python train.py --n_experts=96 --activation="squared_relu" --moe_layers=[2, 3, 4, 5, 6, 7, 8]
Below are experts of layer 2 (counted from 0) of a mixture-of-experts language model. Rows are named router (the router's row for the expert), up (a neuron's input weights, with its number) and show model dimensions 80-159. Each number is 128 + 32 x the weight over its row's rms, rounded and kept within 0 to 255.
After each expert's rows: a language model's description of what the expert responds to. This comes from a sample of Wikipedia text that the model never trained on.

# expert 60
router [114 155 100 109 115 165 140  64  95 123 147 138  72 110 184 107 132 167 137 116 167  96 104  52  81  95 139 145 135 111 161  99 117 118 137  77 159 158 170  87 149 106  58  79 147 120  98 173 180 131 131 130 123  69  93 148 133 110 171 104 158  83 119 147 119 131 121 121 103 162 109  66  98 163 152 154 129 152 168 138]
up0 [ 99  98 112  91 173 153 161  66 196  95 152 160 136 162 112  71 147 141 104 188  85 177 125 127 154  81 118 106 137 169 165 157  61 124 122  96 127 127  91 180 116 110 143 123  75 116 219 194  76 119 142 188 143 182 138 147 202 157 149 159  80 103 163 127 171  99 115 129 117 116 177 124 130 137 185 135 177  77 123 143]
up1 [106  98 170 135 150 134 166 107 113 109 134 108 163 138 112 135 115 120 158 120 183 153 152 107 138 107  97 125 123 104 136 119  67 130 160 155 111  98 117 110 182 165 109 118 131 115 154 141 163 163 133 155  71 137  69  62  69  89 143 201 151 106 123 121 152 113 147 119 115 104 101 148  99 121 105 136  78 155 112 142]
up2 [142 105 164 151  85 142 107  62  91 117 125  81 114 141 100 170 165 110 106 134  96 134 153  96 114 108 115 126  81 145 119  78 120 101 132 153 191 141 180 188 112  98  94 149 143 118 151 154 113 177 108 150 156 105 144 179 123  89  90 132 124 166 100 118 120 128 124 112  56 190  68 108 130 134 133 177 174 146 221 117]
up3 [122  84 105  56 207 126  51 114 125 158 133  75 118 137 178 119  88  82 160 145  94 120 133 128  91 144 129 180 105 122 127  95 172 124  61  92 105  93 101 116 106 113 153  76 109  97 102 151 133 125 151 149 155  81 172 136 127 165 102 102 113 108 232 122 172  93 159 176 137 112 138 141 118 136 137 155  58 123  90 183]
up4 [104  76 171  68 173 173 135 140 127 110 105 134 187 157 142 186 122 128  84 158 145 168 189  77 107 130 107 133 124 132 121 172 174 131 142 161 157 124 182 119 120 135 103 175  77  97  81 174 141 109 124  89 104 139 124 159 147  82  98 139 118 141 181 165 113 119 168 165 163 120 171 164 183 151  82 137 111  47 123 186]
Demonstratives and clause openers

# expert 10
router [ 81  98 112 154 168 144 189 155 160 180 108 117 107 158 132  75 144 132  90 106 112 145 157  78 123 200 100 134  72 169 163 119 125  97  79 128 149 105 143 173  81  99 128  63 130 134 125  82 166 136 123  78 105 184 156 102  68 163 120 125 129  77 177 153 174 169 146 147 165  83 123  83 100  98 108  92 115 103 147  94]
up0 [137 101 192 125 114  98  76 117 110 164 149 102 140  77 125 142  87 127 107 144 132 104  77 125 119 111  89 152 113 120 156 208 118 108 134 140 144 121 154  53 108 100 159 127  76 126 119 136 135  80 102 173 101 164 152 173  78  69 186  93 160 140 193 119  88  72 108 128 105 119 157 159 113 133 142 133 126 132 118 187]
up1 [185 110 126 126 122 107  93 202 147 171 146 120 194 127 119  99 123 115 147 134 173 118 104 147  96  85 110 125 127  68 144 133 119  94 150 162  93 154 133 147 102 167 121 127 123  71 130 141 108 104 129  71 144 114 139 138 120  86 102 149 112 136 125 100  93 198 167 122 126 153  95  97  95 151 116 115 120 106 148 223]
up2 [131 148 158  94 169 140  88 120  84  76 197 134 137 100 155 152 115  77  88  94 144  73  96 134 155 160 136 117 166 169 107 125 119 135 105 141 144 139 106 112 138 122 147  79  65 151 115 138 106 128 153 153 128 144 143 130  74 231 122 139  71 125 117 130 133  85 150 117  94 114 131 121 196 218 162  98 102 111 122  92]
up3 [105  67 156 135 112 121 164 112 169 186  89 197 121  94 110 168 149 137  99 115 109  83  85 157  56 130 134 121 172 139 149  81 115 187 178 123 175  99  80 155  90 123 114 153 107 197 109  82 169 159 102 127 104 102 176 165 124 117  86 159 161 155 110  73 140  77 179 141 163 185  92 152  76 110 144 113  78 105 111 170]
up4 [128 132  99 140 131 165 132 137 157 143 152 109 158 132 185 199  88 166 175 131 108 130  96 173 201 125 125 157 160 152 177 167 131 108 106 112 110 201 195 178 135  81 183 137  84 187 196 194 119 127 124 105 133  71 164 123 158 145 152 146 116 160 112 129 107 110 101 146 110 120 140 132 148 114 166 123 119 142 185 146]
Name endings, table entries

# expert 61
router [120 150 133 111 137 128  97 153  90 132 119 166  95 123  96 164  93 117 109 193 163 102 103  97  78 155 111 112 177  82 103 160 117 114 119 110 173 117 173 145 167 149  93 169 151 167 124  91 151 153  87 127 105 154 143 112 125  85 183 152 181 102 149 131 136 157 116 116 111  96  96  68 118 150 133 113 135 160 168 178]
up0 [123 100 159 138 114 128 160 105 151  75 159  51 143 116 100 104 170 168 146 140 192  82 109 107 126  97  96 149 166 127 141 125  98 177 122 138 116 109 148 124 201 123 198 166 139 164 108 108 103 166 109 134 194 116 161 157 102  99 136  90 179 177  89  96 159 142 117  99 165  89 118 152  69 145  70  90 137 161 161 129]
up1 [122 206 110  93 208 162 144  80  94 124 120  99 119  81  77 110 119 126 103 141 153 167 139 132 100 172 127 160 112 120 122 146 157 174 126 157 106 123 175 101 185 117 121 156 137  82 104 134 140 146 108 122 131 115 118 103 190 139 113  88 187 172 154 131 109  56 192 179 144  73 139  78 162 193  98 139 128 134 101 144]
up2 [178 105 152 123 141  94  66 140 115 141  92 139 139 114 136 140 190  76 103 146 134 118 120 159 168 138 211 130 108 144 169  78 172 220 130 166 138  70  97 131 138 121 151 148  76 138 127  71 121 192 161 122 186  93 105 125  62 186 125 122 122 114 145 121 123 139 170 188 130 133 150 146 107 110 150 110 128 104 160 135]
up3 [136  96 132 151 148 121  68 105 113 127  86 108 100 157 134 105 143 114  93 159 136 168 126 115 184 114 210 178 125 121 144 115 125 117 102 141 137 118 174 151  77 200  75 183 116  71 175 191 125 157 146 131  84  93 135 122 159  97 130 151 137 116 124  47 124  75  79  91 122 145 180 120 157 167  88 153  91 105 111 125]
up4 [141 130 117 123 113  93 164  85 106 110 133 133 159 101 167 107 155 145 162 130  69 147 133 103  77  69  77 116 135 144 108  83  72 104 125 112 103 162 144 129  92 149 161 133  92  98 140 136 106 100 174  68 100 127  99 146 119 131 100 163 201 159  97 124 115 157 164  87  81 112 114 118 124  81 116 122 194 130 208 151]
Clause-linking commas and connectives

# expert 18
router [146 154 168  88 106  65  86  99 140  85 149 200 110  83 125 171 142 164 136 164 155 171 192 151  72 122 160 101 162 105 143  99 144 136 126 112  66 175 120 103 156 108 159 148 106 121 182 144 123  80 160 112 127  96 132 177  70  94 102  60 118 146 130 185 129 108 160 168  79 201 158 193 152 146 202 151 123 192 104 165]
up0 [216 127 124 140 102 126 164 112 148 111 149 154 115 136  88 140 117  70  94 121 215 121 156 106 140 138 120 145 151 132 103 161 150  94  86  52  79 124 123 147 147 126 172  99  89  94 135 169 132  96 166  93 115 118 182 112 125 160 153 125 146 117 132 122 167 138 129 128 111  91 100 176 161 119 118  89 158 114  96  91]
up1 [120 131 135 135 168  95  84 123 174  97  96 140 120  68 146 100 146 136 121 103 131 155 124 168 164  76 151 186 199 125 115 125 168 136 154 177 138 102 185 178 110  44 137 135 176 108 111 113  72  83 140  64 128 107 134 141 109  56 125 136 118 113  98 125  91 101 190 165 138 153 103 136  87  97 109 176  81  79 129  91]
up2 [128 101  78 101 159 137 164 137  87  88  97 169 107 150 133 147 122 123 179  96 107 147 137 200 167 131 116  89  85 130  86 173 148  94 129 176 128  96 117 139 115 162 163 157  78  95 158 104 105 144 101  69  97 158 109 149  60 127 128  95 104 161 103 138 174 145 118 123 130 129  68  86 134 202 118 169  53 164 130  96]
up3 [178 148 107 125 134 130 150  87  88 172 169  91 116 152 118 141 207  99 126 109 127 176 140 160  56 111 105 104 143 153 192 121 134 163 108 129 117 155 104 134 120 144  80  86 132 128 111 131 191 139 171 126 102 117 150 117 110 115 145  95 141 141 142 149 110 102 116 135 115 161 151 125 165 138 143 167  91 144  79  79]
up4 [157 170  89 145 134 154 127 118 154  77 158 118 140 159 176  82  83 143 151 113 145  94 129 110 141 174 147 202 143  93 159 156 195 133 151 146 122 173 161 153  97 142 128 120 141 117 136 106 100  97 177 131 146 101  88 130 148 150 133 159 111 145 134  85 101  88 161  89 109 134 146 148 124 190  98  95  89 134 122 117]
Inner syllables of technical words

# expert 53
router [111 162 120 195 111 160 132 143 134 159 126 120  93 129  76 145 155 135 128 144 182 147 158 101 115 145  93 134 164 115 156 140 101  87 163 132  76 107 123  65 139 145  99 112 153 132 129  71 195 165  67 119 181 152 139 177 173 130 147 155 163 209 140 102 162 123 115  98 147 173 157 132 107 109 152 118 115 142 102 163]
up0 [137 150 177 147 112 113 134 145 108  86 150 135  73 152 116 106 145 197 108 105  93 149  98  92 182  70 163 125 109 127  96 166 155 123  86 105  80 154 114 164 152 104 172  98 103 142 129 198 202 195 103 140 119 111 157 118 141 102 133 108 131  86 101  60 137 137 142  65 140  82 102  85 142 125 119 118 133 212 181 154]
up1 [102 132 120 137 107 151 127 102 111 171  50  96 156 110 114 143 164  89  87 136 170 151 133 146 153 103 144 136  40  85 114 133 127 149  98 171  87 193 161 132  93 152 153 124 111 119 134 160 175 127 100 102 148 182 133  91 156  87 105 117 146  70 162  47 111  59  89 134  82 111 136  79 130 151 142 150 129 135 148 149]
up2 [119 105 147 120 195 138  74 100 151 162 118 154  83  66 140 158  88 115 102 147 157 147 195 129  91 114 134 171 137  94 106  91 162 176 143 177 153  84 165 102 127 174  83  86 139 104 112 112  78 129  55 103 131 151  92 113  95 156  86 148  93 127 103 129  91 127  60  92 113 101 184  45 132 126 118 135  96 123 125 165]
up3 [ 76 154 158  92 125 161 136 133 129  79  99 100 108 160 123 147 123 133 136 124 106 159 119 148 113 160 137 124  85 137  84  79 156 133 175  72 107  79 159 125  95  98 129 164 118 176 157 123  84  84 138 121 164 170  73 122 180 174 136  78 114 158 119 184 110 141 161 125 169 133 131 129 121 123  82 116 101 111 142 113]
up4 [138 123 110 111 120 113 144 134 168 156  89 131 178  86 155 114 113 133 143 224 160 114 126  96  73 165 186 146  95 118 113 159 109 137 121  46 114 138 144  90 134 178 153 134  63 151 109 171 161 137 130 120 124 162 143 157 142 121 137 140 142 167 126 178 140 157 100 122 124 179 134 124 133 132  88 153 134 123 105 108]
Headings and entry structure

# expert 22
router [104 166 103 175 177 167  79 174 192  81 137 147 156  41 119 202 159 142 104  75 181 137 130 112 117 129 180 132 171 131 113 133 118  93  73 162 100 104 133  92  84  93 114 129 137 145 149 138 108 100  85 136 205 155 123 126 186 115 167 160 128 143 128 116 158 112 135 129  84 170 159 167 116  88 175  85  87 118  72  86]
up0 [160 186 130 120  99 105 132 157 168 124 176 149 117 147  74  73  72 178 109  72 135 165 134 162  93  95 130 106  82 168 133 153 104 126  98 118 122 136 126  91 128 138 150 157 157 141 121 166 134 125 103 109 127 117  99 180 123 133 191 138 163  64 126  97 123 166 154  98 129 143 137 167 163 180 110 137 136 106 118 116]
up1 [ 94  93 144 180  95  78 176 135 141  94 105 116  93 128 142 124 129 144 101 171  92 211  68 120 137 125 154 122 120 151  89 103 116  91 200 118 139 130 129  97  61 147 108 206  42  71 128 121  78  87  99 143 168 151 103 142 116 167  93 121 157 163 120 178  85 114 138 177 100 114 168 138 113 111  68 102  86 144 139 182]
up2 [ 97 193 162 119 123 132 174 151 178 162 150 114  71  97 144 135  63 162  98 129 135 115 142 224 132 155 118  84 117 151 175 119 107 140 162 136 139 139 128 125 144 116 125 148 138  81 164 124  88 177 163 148 109 181  93 125 134 144 170 109  90 123 125 146 142 115 119 139 109 131  84 139 140 125 113 109 237 144 105 115]
up3 [117 179  88 159 133 198  91 148 121 103 113 135  88 140 164 113 101 118 115 137 112 119  50 147 128 173  89 152 118 168 125 156 130 131  88 162  79 193  51 110 176 132 179 133  61 127 129 117 197  78 172 125 159 151  98 169 141 153 115 121 106  73 115 113 106 113 104 196  69 120 190 115  42 136 141  82 137 178 172 183]
up4 [167 109 133 102 161 153 182 161  78 118 162 149 185  96 145 129  79 152 141 205 158 133 137 156 164 118 170 134 114 148 149 122 135 145 153 191  85 166  86 121 139 126  81 182  93 131 105 159 151 117 138 127 102 113  56 101 142 119 165 118 130  98 164 125 102 145 169 114 177 154 150 165 199 163 107 118 119 144 133 193]
Word-starting fragments